Experts of a small language model.
Size: 14 layers, vocabulary 4096, 63.6M parameters.
Experts: 16 experts in each of 13 layers, 1 pick a token.
Training: a variant of Muon for the experts, 316M tokens, 9647 steps.
Below are experts of layer 5 (counted from 0) of a mixture-of-experts language model. Rows are named router (the router's row for the expert), up (a neuron's input weights, with its number) and show model dimensions 192-239. Each number is 500 + 25 x the weight over its row's rms, rounded and kept within 0 to 999. Numbers have three digits each.
After each expert's rows: "gets" lists some tokens that make up at least twice as much of what it gets as of all text. This comes from a sample of Wikipedia text that the model never trained on. Tokens count by the router's weight.

# expert 6
router:496540486491520483505489489527518508530523479529487494462516520503521508487508495483546489521509553479456525498499516526516464520502492497500522
up0:509506458512508508483504497537508507536498525516510507492494492526493532533530508468527477543456495476521446492469475513527504514538492474527536
up1:538523510488453494483502483521504518449484514490503526448502520477521493493529507533473485487504466507515520477485499472538511490523519453509512
up2:490505486511501521509453538539531511520513497505534526540556488477492465494475471491513499545539515497446537497552486486453468543510497494491517
up3:506489531519529519474531500514499461522548480524507466495472509474482511471490540495512481478511497464475510464473516481491502529501499511474514
up4:470503519479469481466508495478534473506482474487497537492516488496511528483509492515499493510537516487470525487495500499482524527533497536486521
up5:483527520437508507535510466483526526491542543496528481500538550485476522523504555456532476500471512546543490507499514502493523505487541471524515
up6:520547495507475504485462516526502487540514490508517497481493490498506481476455515515531464476487496526513472516524509455522506511521470506510469
up7:530517523467532526489525506528518525484502454526511521484469474476464489452527535466456507528519505490514518481493523512525495519527502482468522
up8:525500482480507493531450473526516528470488496543514496469542473520500484507500524467489486504469478504482484473488537509504487499533466488515516
up9:532506488515469509508478523523488508521447542486545514505487545459508495544514506496495516515509498512481457506512526487497488488487495493480496
up10:470510465458542516502494459458469501479526494481479489500506508509444529505493489520538484529504488537552523546481481509522521501528477496501469
up11:480468493525493527517504490517547505486540483454537494490546503515516491493503498506496472529511517492527517491472526511493524566476469539476511
up12:451538485475528517508545479480512503499475509498499491514505489505543502503495503486488502507507473488525504500512504501456485485527458541507493
up13:450502547486505504530485500495529492440531506524548496445482496502507499497490500513499496560485489513499502483527531456519494502483528509481493
up14:513514462493491528526468506486512460524495504547481476499487506496501511487487517530502507501463554490508474510503536510512484519514504487557532
up15:502453500516521477490504524524520487466491503496481452541464491544529478526477508506509532493525494479514479468488499491527510498514509507468522
up16:534496510468469505505479542507482517510514501519450480534547503524497504553517463509499493448490515495486463538479485483517517477466549514493505
up17:496499467494465504498535482523516524499539532503561495505543512515529484465517534519479517501480501480544517523503463518543511518468525465512489
up18:499488522538509515488506484515509463468476476493491469504444463513478502500479502516503453558506496488485500487529561515488477469495519463514515
up19:493528525491521525466456542524505505527475503469513546484511496461516523495495526538516503510530448431488479482529509485523463470443534530533531
up20:558465454501520519505525501522487483507474440449477537481506532483504527514524534486488466486474505465521511502503503482508476525515488502484487
up21:447521513484455463509476499492543506500494480479503536474505515513522518479464491512505440547502472516518479497515511512496484519524497491507517
up22:504509550506522513506485497529516505502485479471535527497535502513497501463483536427492490504522531457496508494548560507473519468470465437483557
up23:480474511477466487499533504511527498469500490432488484516505468491519484531503497467505505481514516466438450488529497496487466449513549526496497
up24:501481505495510459490479476518524502488486471498502520509495488500462506504477500514541501524500478453506497467520508463517472519483528444543499
up25:514492536501496556469470508496518492503498454466475496496509490517528531482452457488514543567530507544466517520502520489474501523520505470495504
up26:466529523462494519527520531515498501535458461512483506501451519485527504506495507467515545488438501489488458512476527492506516465512497527482489
up27:493541500481484516497478516502548470502490524505475487452532505517491484454466494495497513526479513524490476473565479485510539496505508507477465
up28:520483459510511498477512484480500512511516526489524517494510528486456523497491532490510533511490530511483501489468545437445469539507493505496504
up29:522448485555498518542501534499480490509494473444505490503495476533519518494497532477526523488511553507483524531515489497492513511490502492542497
up30:504507487497499525486530513520535470497515504447537464485532515524533510508477515511505493497436503465510499488492499499499474521497500509507491
gets: "an", "on", "en", "ant", "es", "a"

# expert 0
router:507533540537521476467518478496478517475505497544483481459516471471500435485501502473507484450492504486499545501517488485462519508461513504508520
up0:536482518515485514492536523505468539513505521544495493525507471525502501502511500454489508451466485449491503434505510528488491519486473465453499
up1:512506504505509465476492518499512487500523480518492518500478486479505495477446534497512463483456496485516484500526473513541480500475484490506585
up2:524485536509504520495503490465502582504524470508514543487516489472476492512490480471487480496481521493493492467501481522529489480399488497558502
up3:506520468491489518493436487514489484484465524532487510472527473510483488509503516489519454492498484506460491474509507524500519486508505477467502
up4:537488511505509526521506475533488490462546488525508490510472527456479542526562473472513548469519500472486510491453537484482475489509479470521537
up5:513473472485409522502504505494494481491500521513468467511542489469474464503547559515522476490489490466528444520457445484475501468506506487486525
up6:493515529505481510520471530516536484491490500498542537531452475470519475495512532518421504515486530516510502521510513498439491509547475520491478
up7:523541451492571525516483498505502459493550529502506508495466510455485519519560506473521508491500521494481467528500476545503509478457513489514504
up8:475537491544501491483485471506501494539481490571496521523560502506532457450542530471447531502480496500507528512496481494480498482471521524514517
up9:512540500501526452497551485488547497484521496508511475517488542515492498487514507493517487500496520487515508497498458490522519467481461462488492
up10:500527522475531500442458499527494519478530501512499505506527496515508511537539488478523495472528502467501532520494482478493499530498480501464553
up11:476454452491554495475565503525509470487472484526518476440503498496512515504489463521496507485491510515518463521496502469503481481532498515476484
up12:482457506496533501490471484527457543467495527474481551484495480452519463530505471497524466531481539485496519500495524502507510500484474470455512
up13:521512496519512494519446524523472505491495524469506433526499522480510429490519525511497498505505456530487444471469509475470472541527464515501527
up14:542495523524489526533501499483536474492537496474467457496531474480512472479498493535515499473506534522412514519488504530467522468470490500494496
up15:453466526521507516537492512440497463499460488487489541485518516493503512501506493476507492488511467520470487455467508507487475465511488508523507
up16:525517487512549481509466465523483477500490516490489525525535490533478450494506459481522461492537479506521499512498499496513497471520475467465525
up17:544498499427534483483486495492472520520514494465492516484517503490514468451498508466501502455474497474458500529550527508508502509520496488456506
up18:518498500522473524521483477487506524481476486544552524527477511479491485534505508497505478490515474508527476484516473460524481496478520515508532
up19:487547524501458511482514498482483470482497504511542482543495545490504502505478509507508524509486418526542496474526473515438479529418511474487478
up20:487527449479510559476487518486501499483488504547479490523476506483525524492492482532499527513484489544520488497488536506493478531546522472562486
up21:488527530479521507523535503499496490479474532512519470434513529504553443461520518531492503450488472503464515468487529469483554546490420504473499
up22:509484564512499476447512517517527481491490494551503518492503525526491510514505509520479503490503508503515468501512501477561482487513475528471505
up23:507511497523511515506484541495528521503494506494461473534485496501487468505494458478453502489480470492521531493543497517504512503514498485499547
up24:486473505517504490497479495529493467472488512532509530453483484498458521547478450496452506545541522536513539475533480454528515513504488512499516
up25:499484479485485522525509487506535508465463487537486499485509496479511473517499522495524473513562525489479474480503536473496499489501475509530503
up26:526521485462469537495500531538521508512498496524529508493467481529453470547481505511519528499534510523506500535476516472489479535467497491511491
up27:540498509485482516470458499495532521466516466513495521482544449475505502523468513530501461471523446449476520468468507500480519498483486520485498
up28:448498465520507530493496483459531528471526517529499508521548481491503508497515506509471515529526525490478520472443499507497468475511510518442531
up29:541485495531517516469507444500494511485490526511447502505477465512482512511490474543460469498493460502544446484460513486552472475509517448519488
up30:499488480507520535502444529481478486479548543505526493445468492520491506515485450505517508511510503489491488516456487476561475523493501487522508
gets: "el", "ed", " was", "d", "al", "ing"

# expert 5
router:489514479497503499521479528502530473487489517451496524519496508492492514508489509526505492473467501505495491520539541486474501475537471446499470
up0:533490512480539506511480503481484485513503487529502490502472471499464490461503468498535510502499467501484518462461498472526510525545473514556511
up1:541512487519523494520506492531520466531509522500475492495495489516489500500524506462496500486534459512533475513498489534483461513497498509482495
up2:537512507487487505499514507543477498525492479484470486522465519502498487531479508477514482488462483519489491538499539503487541491510452468499449
up3:528479493467474492494497542508465524483491513506566485521493512499480545490516502487511512510558482532509487499491454478476524488499495526509504
up4:530493492525539530486469500481516497541473486461516534499486499538490506476469513455507511521512517490504507503496526555550481523477489522519500
up5:480497510472478523519463461473493512523476483500461510522497521543476496480512493499490474467526506470483518518554517492480505484528472525480550
up6:517480491551473534497464486486535459466514484481483536480508510473467492494518505538482508473464471512544491525451534470456473516500500476554512
up7:520483502545483534520517500532472530483489530471515493477465457508476519505493486498504513491431507476494533462498496520503526454527479459470503
up8:471483525496532511542498507497523471477468453497494510481480497486469527488501486503543500462527491527499549427508446511510514468491501501494487
up9:519466493486502498509519557533468521507471540493523539480482535550461482489437482498494498558474472532527536526527496551461493500510477507533448
up10:498478496461529496491496517470507501497535511526516492490508520516489479538544502471505495517491464452520477477507522512469532525493464478534467
up11:518473483523501499497534453488479538482494498477514509527512549468516475504487495499495445527458494541495494497505526523493495506486464496545540
up12:493542482516498507537477487507531481560521485489526471495513518562497554475487470493524506499522476467462486502463496524469519522529528511546516
up13:500472476470517523499493489508533513553491510497503514539429531491508504532536549506509492489463531549496479437511520471470495535495494471466455
up14:474504507472465502524531496476481538484471489511458529535511499508508530498465543471518540452483481487479487538519486446531501512459489521503549
up15:509496489529517498483476451505483535560489492525506505474484522545499471526521486509507492440497509504516464524519492506534516517516530502489555
up16:449532491474459473458478532486520472481518512476496482436505496461453493495517480496494546474529522505465516502513508477482505449517505473482464
up17:477516526469497482495463476482487456490478450474492503481531507516509509519536494468470483525519524505481534492503545488509494481488564487510528
up18:531515534514513534509502516449502497460506480446482519499493462486488477491445498485536468487514499484474525487509467502425502500479511533499509
up19:530529491489493488484491501491491502510515540480514517510484513504511493498506528524506506485463459529502479513473459537504479482473495469490448
up20:450483510507474503516510489536512478461554531520454523500470497505499451546506511518518508486531502540501498465522502495535446500551489517465474
up21:464489540503491544468510491484521477523457467531484516468510518510527484479495539492504473507438485473476485488521473535465465514487497543508485
up22:481495505576497536475534484517463507519511521487500518459451527535474476527471516521473519492459506502470513455484468511423501513490493504504472
up23:517474513480484549516501484517452484483463539455492473495463472516537496565476529501479485471541472533517522503485508502487488478508481472529487
up24:512495501496450497500450484493482522552470491481527508512447505465505486537481516496512514507512515532500537535530508515482514510530480498460539
up25:507506502511474517473506535484499501471497477489562534486509488494489516541537495490529518468470497492529494520481478506503520526473492504492518
up26:488540533518496499516521522519494514509510473469498525518455495478520502506486489516483526488488504504516508547506539453487475466506470476518468
up27:516482489485486493517466503463489471476492509467546507484534524515532492451519479525509484518500502482479507509563474486530531525543464512493501
up28:536486501477534483506494496458455522466507489527506466481522462481462457490500514528513521480514483495500451469481507502484521513481474501503502
up29:516495493522491488483538515559498504509482460439549478491477492485507518508499528525497491512484554482538520506495491523489502438502539531495519
up30:588492554492507517531485504502534463475486481465515481520504533515513516539482467508495471478495533503485480482475494499499495513532525448523461
gets: "s", "es", "is", "ions", "er", "ies"

# expert 4
router:494498477503503492451529534536497491504492513526483506490523515489493497490498509476535500501513479526549558467523483476428480518521497484490491
up0:485529519438481553496536493498474507466486501437521511530521494532514524488519523487452522464543515542512521498419481479487518535520496490497511
up1:530513491546513494545486491490521524464499488488494501507514533524479511536536525458434490483493481483512513513506490454526498457493501456523468
up2:463501516517477479473516456499473529502501569530530485524519495506480478511503530495518538504500490533534525479473521478498488505505511500475491
up3:498484437507499503522490481510545525541506513516500520530473484484487524507439487465504487479562507509515497496489491497494492508518484529518546
up4:500517510507492532508538508501519492513464491480507483500502480484461524492503539512479508539478503528491492552477492492495524486472505469499501
up5:487491492512502456511472518500504550498506464477496523496476535527494530472488558467513506502483518541527511523518479495477518531499477517557512
up6:477421512454477471494484506480526522498467509489505472514498503513476494510493529504504503483534527500502499551499511508522505488489499502499543
up7:557538464488495515488492527506470443515480466501481516535523487419520523478471511518523482512479521494492479491513460507525507520463490483539500
up8:501517483439482498486452504516506480526507514506508488466509483492450475502484470471539508487486494511500496499507505521527519506474494511479536
up9:514490519506525512505494555485543503473485501553488505477505493489461509493508509508496476526454452501546510522486500535482440464481497485474518
up10:501488512464517531523523533467509515468499517499504521494506512506522533518507501517511522481527476514510520519514488464491525519492479505508524
up11:478516486459532490472527528464484530526480510491525533474463489523511530509501492482470488494499481496494542490495523535499522502454502505471478
up12:479523493475431542488516520459512487463598539530491484494518494543490524520499508524500475487518465515506509534489526496492513503541487466514485
up13:507512549475472560471494501513481526504454507510519497493514476518464512486515556484545507481519459516480528520493508491479497508523496491502486
up14:476504515536498506506513510485485492471524481516503533452522505527498498484472503485498487516470504515536521493461506471498511474482494500531524
up15:489473498469449484469504512512448513508507528484505470548548500453508509473538513493512492486496507551526532479500452459469493513492470500446512
up16:503498480524531499484481459496480510486491505496507519473418491501530540477503554516502508497547499498520536483522551469482478488498536474535477
up17:520529492495485517514480497495535514491489502518462539467450519497514489482456500518515534463530511500504507491518507481516468511463486532482510
up18:514533459481520505493477536507494476496478514493474499540445549519496484505520514524472524508484466502518480511517494509475510491467506494521463
up19:524508458524456491518524495511449499496523511534480497471502492483539483500506479509503504440504504543506500490501512493498455490471520517539511
up20:524515511490516516437474514524533484501485514504524507507531509532481452532473523502552515472503507491494493512480475545496497494505529505537483
up21:540499466500460514475477473522491471484510490507505491515498461504454515518524479534500497503495517473458548497498455472485495494531495482519480
up22:527519490512523520492498476551514490506490498495456519518532481551537497492492492479541486499476487549493546476480485541515485435482482457532492
up23:538506504495539497482464495480515531533488536546509496459483489502470456469472523552553490513530503526503455521519524497481518532483448493503498
up24:513540475520530486516472541499469511497484516492490517520496532529510492523494490533551476513487504488506460508524500500483518466502526493491444
up25:501479498516565512489503487496515484496510497500524535488463507514530546514505498482490498457529507562497515500509512525461548541499549472469490
up26:475474538475494499480483485468502490538484452462506513507492489479525524505527485544493530495453518529524505480526497500502529484441474478510481
up27:492579493500463510504484470517500509490499459478495490488497532469481530486489504512514486500478511467498525514478541508522532496495535462454554
up28:519472452478535497517507498508524482486499459507454521517508499496542513524504491464497481492505489496487467501507470508538469506478520482513487
up29:492498503483520483482576539499529497516502501503490475497552521545563525516488494487481494436475496507494479497516508487525490484532518529479498
up30:517490479491520484484482488527516543502506483518492497478525533507524494443502507501506537498525466535452494520466493524513527509521498510542501
gets: " ", "as", "k", "c", "y", "A"

# expert 10
router:495456493494480527499523491524564513450466507470504512506486553506520452515458512505492535512473510500457517495531498495497543522518546454473501
up0:471509487502507522533460486492462480471467517529531569459517493522544508505495481526498498510499472515485481558487516515538476504453500506529539
up1:483492504533478494497506513520472490493497440508491495478481540545479483483594545527548514501519508472480457500495509548508552523481491488504485
up2:487513495514512450483543495510556518546509504479473515486507524485540528535505497462497498500542556517505508490528466490516484488529489513520508
up3:501521500510516486525471506491518503510489472503494483486456566494509500511519462510515539445467524520515489502521506522541467486488450523521453
up4:480552498511485445526511545499471471498517467497504483479487495476531438521500515478496521475488524507468502491436491517493485479509555479503480
up5:490470504498480492526484499472515509499478483527474536495512538546545509479531531515485510499454492556491477503532517500548520521547516505490472
up6:450550493506486512505479493545520464484491498486514500468450492525492530511511528520505505449460507490528475474503477530471533495508498545496537
up7:544519522544475477490546490487490470505481513446500549480502540500499463495461458474498492508494517547478535489526505509526540460492466475532490
up8:500486502547525519513547513504513498501505473461489478531519484500512521452490472475527507539521504493498526498497516525463472489510476499496497
up9:470500476482513528475497474452478532470502504481522495497475536511500527487514524495477521516507514455470480490496523502495518572524504535463526
up10:482533481489512462518501482534510511550545501515499471496450508511466481513472499487529495545499486483485496491482449502552509541550495490460543
up11:493509452479465504474479511490470499492485482497457477497536501494451465519521454509495535505484477516471497508544523488470497565490532500484507
up12:496431499480496469523497489501518497510513461461500483487474480494491525498488506518523460502471542531511502533475497503514489512488494468490539
up13:464452462487482490516516492537536489545454440533545500521497549510510485482474517489517525545509518529439480501537494475473523478533473505514512
up14:496530521489492515473539492494489500511491499491533521507479507525505528502484519497498515513495493535502484525501465505507532486515439506486495
up15:483523457512531509516461523512486498456442491523527545478499499525517506520510502472518535528488470489513488455564524465525501502481526461502496
up16:542481503471511460486511538441548559499507479480495544470480514444469450489516506508491496474489489492514514478490496492460508540461538453527506
up17:449527493492511506523462531474477529475448518468473471497503513519476479529515487531497453499501495509526532529500492459444541540490506496528492
up18:473505477446486563516492519492483494478473502486467500482507496467533476480480543550483480539521476478538502487509508522483479510495485449524476
up19:508515547507485494510553466511511466435461486450549486494526494493490522493476450477527524473523524488520546556503482562492505493500558506486480
up20:514534483493475514513481507502479491468443520497480531500473515465512444511535466505504517496531548524481474531472522553518520487524510477531472
up21:552529509477461517528533464473485491505458529508504534489452497525459508483490506506490508446490525478463527461498472515506496474427515449505552
up22:524485472513493500480478491489467488524480499479506512498455471486517437500497510488498520508517470533537466471475515511495508520500478438487542
up23:456501424508471490497465511491525469507476504463445550511497474435537453512503447481525547436465494516520462520526532472486496505491508504476497
up24:498483484507488508512436489487456517484441524556486502527521549526438513511534463517473529494476528502483493479524523484509467507459515484527468
up25:536506525531501521464451524516520505514456534524486545497447550498480497514471529540523523485468481494488491524493479476485507459480531509466476
up26:482516479477466495502478522506528488496529499480483552465493498519459510496511518468491534495526532486505529508521490494508507513497534481526461
up27:513444507539480510455505504440489502490519508517503537497466518470504490471488507500488565500483489509493486475499538531530506535510485542478529
up28:469510535518536508509505468514505478468522523503559512527482474487463482502474528514509503500510515514514526535468515540519520494505526465513460
up29:475561474551494492482456468502470512501540468495501465497541469490512496481497478510512491541498530513491540479519502525496499479519507479515516
up30:516540530514494494518507541495480504501497533478494550455470517522544500508504500557460483486476480492497502485476570494530472485550484549531518
gets: "\n", "A", "S", "B", "C", "D"

# expert 11
router:536497486500510482503489528501486540508456563515493510516531498479493464487513494453512468547481479510530517483520531508497534515505473505483530
up0:484507531481517475508538505445511531485504469546499451466524521493473510492474480520508489514523478469537488477478545501500509507478483495484513
up1:475533458468479473486500490520493519538491515487511491511508444523486475485468555490504498527488517486506497493470505460510472489494494482482541
up2:495485502480510455502524509513546489493493535543488522507496501471491531484466497545524532510496483531511536480534502514482485494512543511441489
up3:488488515480503483491525494525523477476541504516479482493475517476496514514475496525515532499500467525482500487475506500509487478510491533490447
up4:506452486562501504503509511490526505499544479466484465506494522505496465489463502497508436557479537534505466500502482520524524505434485502431506
up5:519504463511540503503520491491479527496518468465514534505502472498495512497456494511463508492480537508450503450498499484488471557469453515492493
up6:535498444447506492495464439458518472492510503489471482497449505513514459506467463494513482539474451496532513507507541500523459493459507498479514
up7:534535499493499487536532541537525523531505440487489533450482487479459488519498480525502477538507495479497506518478520490507486478522495519502531
up8:505477535510484489497514516510486523455475507495490530529499560519521529524447506481524454514483462500493477494480490491525519496473467558499502
up9:474494472519459497525494505500510462511477516463548513579514493458514519518512491513471475507477499507482509482488514514474469460510502511473484
up10:493475491479491541485539447499492489502492479492455538505515527505507484525491468487525485494504503455494459522547561473518458477502469535451513
up11:465522495521505512517511556510484504481513500473511497521482494504503478478495513481477481544488513480467494515454527526533504508459491464510481
up12:471510459516527516510513517501503469494487535503496520512560459515490484517499509535523462474487506493488452505483499508497502503482520497517498
up13:475495485546508481455483463483504526483474517472496529507553514518481497514560534484459517495489478490466526477469475531469481522498533476518520
up14:493503491486536463479491515513469476487500526459488469534476465496538516521530514496501473515524462501465488494519476485470490497533499512474539
up15:528448483549492507494496492514487503514528499490503525483543486525533490453471471475503489518490526478470494496518507491513462451493529499516526
up16:476547496484550477496484482470475531483511456492472567507508518514513505481496495469465467531494512487480504542526516448520468512497507534500524
up17:514481500515480486499486553506497528495495489518492476477482551489526499447514507520524466494529496456531526489458547532445505484470473506480491
up18:493498496501523514522521513557533493494507546471503495482539507475527463551477508461511473507512485503510511441488465512454469495521470485515473
up19:507499531528477476528533482512496518505500509552540461522531446487528445472554467508480531443529504471481450480499495458521489493478496473469533
up20:509481486537510462545522472506481491488535522488479503484471429487497508511497467472515502487444500537507496490473485478502463489479501480523498
up21:488534515490504517504490558539496482490548506461498470458517487477515528514526476483511527479566505526499504508505548533506525478538506487501462
up22:539442506443533529499444518522504519495477531545494514476514520524490531529505490453458504488516529477503492469487526501503483525542485461495507
up23:542541465512499476521503504485499517526522545514519507499517514491505536533528481527523488501556473476506479513545491483516488506457495505515476
up24:460486522477488486471521516522534500461495514512518503483563488518485486496471498477444483459486518518525504506501507457524498536497533494486491
up25:468502477475494502452487468510521507492536511423526501503498418550510468490476454506499512474500544489511493481480482526515486541490483493536515
up26:510503489507512493527419499497500546484448475492522533517510517473525496493524476493522498468467486466490492482534534514498481537509491516446542
up27:490484483489532479494466563494483508478465533485508488526501482438485496525477486524488532533493476494496518483515537453527528533528545528503464
up28:484517533483472525490494553502492521497499474498507534534527489527487491518505497449522493470498560517511535516506462498521512561525474521514528
up29:497493493496500507494474552475512488483498473492455506525468513481463526488531482538473456507536498514540474515505534510515476480519475491479499
up30:534504471480461526504543481508524497469538522488560475501516488488492510505499473476485548526494468500439495482501480479507485476525502484528496
gets: ".", ").", "i", "%", " .", "\"."

# expert 2
router:514447462526481529491526504500504502518488524504549478491503506526458540491529527489505497514496537484537516480508518477539473512493462495494530
up0:528490445521514525481489481523486489560521533495536490504546506459497520488489528491517515495474496475504497531524498483533487504500474476499527
up1:518502452470459555509512484522499515501462473505443526497479504454501506505506479518507479522478500533513504488517534470529492522472479527504522
up2:501480489526531500527494480510495457485512498472521492484504549474466493500479490482545491530497480481482508471505491502529515502533470485570487
up3:537497505537503532470535495514480527457490490517455560500511520510498519512494511533496516496501527492490525481521493466490507501470456458461492
up4:502518529456496496480498554538478508512478495539542453470516496520474506495490509510484513531511498492484485502508481473522544527524485488512504
up5:482508448471511522518530472521481492484537468466499482475453504488507547507520546514509506503481444515513480496509516486515480488500485560494453
up6:485557526517476528474533463533497507488472489476540549565477509552525509470495562470497505521459483514501500485484519488489470535523447510524508
up7:477529471451462520549494533473517496470524548516505516493495505526474506496503479525523514515500490469546472482518465504516475468484515501519535
up8:502499497520520456479481494505435476470519523477569546474523511520448481532528503492482542472472519464501472496477487505498527486494520500446477
up9:502509476531491498511518534539463457465468532504532528499502512458503441508559531535449544500505469471538561475508503530510507503470477518501514
up10:496493536492497529569497529469529546484536488458513524505521429487510494534476518450454515500516508517503552454472466489467496538486526495507505
up11:482495486486498517461488494481525489498530475471508469515536505543492474501503548475539543505479528480522528513537534511532464543479511489487485
up12:537528499488484541506518516489518488440489510511529509539493540512494503498508589531500496494488448525558477522489447486486547479531493517530505
up13:517526456483503512500499541551517537544527492524522517534496475497476523482464483544526489498498450493482533487501479517512532518562452502507479
up14:522499486499532511500522476499481486521524518474540445519495479469471517494484514480468518537500446480477513495516482519519492486495505511495518
up15:492442477505497473511556535486505485479468527523494537491501479499472517507487509509515500468532490495491538496496519487509529530489511467515501
up16:526514529482505513452444497499493498488536528538509505492541516488490492508462533506442475485532506503510452508478544537562496529486502477508478
up17:516471508533507487470467497505534503456519493482446531511456482497473493524489507512543504489506490504534488517553487464510458557494503478502487
up18:481514489507489460457508553532540462483496519457503475515516496502513482519525532468549519513463432481527492479517507462494463482508535473503553
up19:496503448485487534518479497515507520497508495497552457527496518550476469504453504551478491479511523492511490512525458533513547499498465494451504
up20:496439494493469511493505501537500512546492523518451490473525560522475568514485507484537515505502480487502498534494469480538498513560464519509468
up21:474505497523470504501499588513483474531510521507554466495501455499480531531498478488541527515518455526535544530542490522538524466477508512490447
up22:505509474532530463502479479468492508527452514556501468467520493522481513502485489480505506505508444454468468512503536500546499480515465481480542
up23:536544469522539531499459463528531503498547513506494503516517448487501504518484494542469475543546473509515503488509458489524530508517512543480487
up24:537459500498492486469504470496479482526500488501485526527490533486534451525522503493525501544482462483516519504510500528502491520496521480513465
up25:513494525501526558494525495492498480494481516489476526519501470502480520499534504438430498513488521518496482513480496459496523510479515475482505
up26:463483507525477477478514542513517490533481507448475482478496599479455502499490497446539493501527501506520473504497508464509524501439516465513487
up27:505523516540463528448534470504494542499487466475480535491497490509505471488529509494469492492476485543513519496517487465527525468492473542461528
up28:514479443506507468489498491522478483502513514486500474525475484477475524536528513449499484478495503518518529507510524518506546485520513510512467
up29:503506484511467495514470481465524558489526547513524517457452506488469524511550517510514508507461522485479488532492485481502461530512515486514489
up30:541472486498507447513478511485492534481490529490574453474503509500478508482481511482484499518539493535473515518522493483495499501514450492502536
gets: " in", " to", " of", " on", " at", " In"

# expert 15
router:494534499528517532515478519477480489517509515555526463459538474523452506497512464469553481458514512506538506503484525442521504525531466493494510
up0:510497522481550523478446499490508486528511511548480526503528586493460431485519469491517477484507477499518506492499532487498477534470527482456523
up1:486565480488488493512463487488472503481529515497475513518492447559479499502513492510520522484507487518539465510501465498510474493484489466518459
up2:503491433501540507477483456513495507497494474504551508545514513517488509492474530527553442519472478529494506511458475502541499482519500468506501
up3:464506481467501511483517505424513559509524528545461483526499577550497487482475498430500514461493512524505468492490486457518458447479493495505469
up4:493496527477528507480524493530489518488510495509491471520512458504505452484506509509499478482562490468508476477444512467466481476528539522477535
up5:502487479526480483528500478510522549493521514537511486499521444518497495480506484487501522498483513503500470468489500486554502502511520513502501
up6:512516485493451512487523483505507482540468505490481505488461486466474504536485487537499521508469470482492526511499530523512476510562495500484505
up7:491457493534488516515539535507514507520490509554464496520550488464549529485542459457510495460512492491514522495533515520524507520505523511550481
up8:509502525531483480464479519462535524504460527500552489522509515490478492495533487512484507506516504502486525490505467505488489519463557499450552
up9:484554483492497538492483478473494505466507537535534500558507499509553462457493531452497514453455494503516547512503515479495466525487524488515531
up10:508514450532523476489512477536453480489519468493516485525486541479501479537519536523494427517527517495521482544458499502493467494515474489481528
up11:505492505523490492479557532541525501479496493506501487502541491481449515452497503495538487469528511469483496506509451514555442493522501493519522
up12:506505544489481495482500461519504488518482493526499480495538498524491498522449501494527509490454487491557472479471532500520491520479489493476491
up13:527504465520478454511487516514503521489511500464500512456544518493505511473490526507503540503465485444458539516505509563495447571538493528494488
up14:474477524488494519511539518470548527540504485520474482477507486489520493507531485498485491506561489522552474479508529548482526507527464520481533
up15:547508492507498496524498537505502498540553529493505483505459530491470539519502518483527500517485528481459511478548541476520491492503520564486482
up16:501534523510524494504493480466554483512510498458499514488443496517512464519506530521488511461501493512543441495558526508516490505500494478469498
up17:507489477496519476450481486486491533509509489501516496451467508517504460495504506506513479514533470477498496508462500482534497510477501536504519
up18:516518521520482484467498490469482554472443529525482525521520479487513466519476499470487460505465489563515531521528509484525503469511497491514531
up19:531557508487523478524485511502512461452524511474519512514535535512518492479503523526455462521536480555521494498527546493505503540505499491520506
up20:484509497519511467490488487569470502492535549505564522516501522490492492534525522482492481545478476523499509507536503470563471454458493514496478
up21:548546527492521519511489488541508499489488495525503485472478511519531447493441497527500457502511511497498497530539509524529476476492504521561514
up22:479519501508511506532508520507504508504503510472537491492483477546509508454486513482523516464489526522510507496469485455459511490490508494538480
up23:512519486574476473447499494475529479501530503533472533497468536523486511489519484497491508547528507516475515541527539494543510484496517475481514
up24:520547488535497537543442494470487509472541481525476486516494485501528505480506494514503512504538544532475499509510471515508480508505491524511511
up25:499507510487496499504481486477528497456503468459501528447470468450506472481504493511497492535475517530466511530529539471493508519552499528523541
up26:467477516539509484537515476503475487527507493486498513500498483516529529481496527502487484481488459502473493463454508458519484511500440477471512
up27:467495509480512517475492533504471480533478484503506478518495466537501504529497493491500447533472474522497498476512470512514473472560497472497530
up28:540499493500482521483488467511480487459483420482514487439485533468513589474468491487493531510507519508450536491518519509490499484509497490472527
up29:494534521492522506545441471493498514511502550507542520508496510482490488486480483537500481482509508529484510541469492483449479536549484493488502
up30:518541484438554515495477493500529477456485465496513547508533473512467542484488500457525497519520506482511504542498496549529516504560509478506512
gets: "-", "–", " ", "'", "/", " -"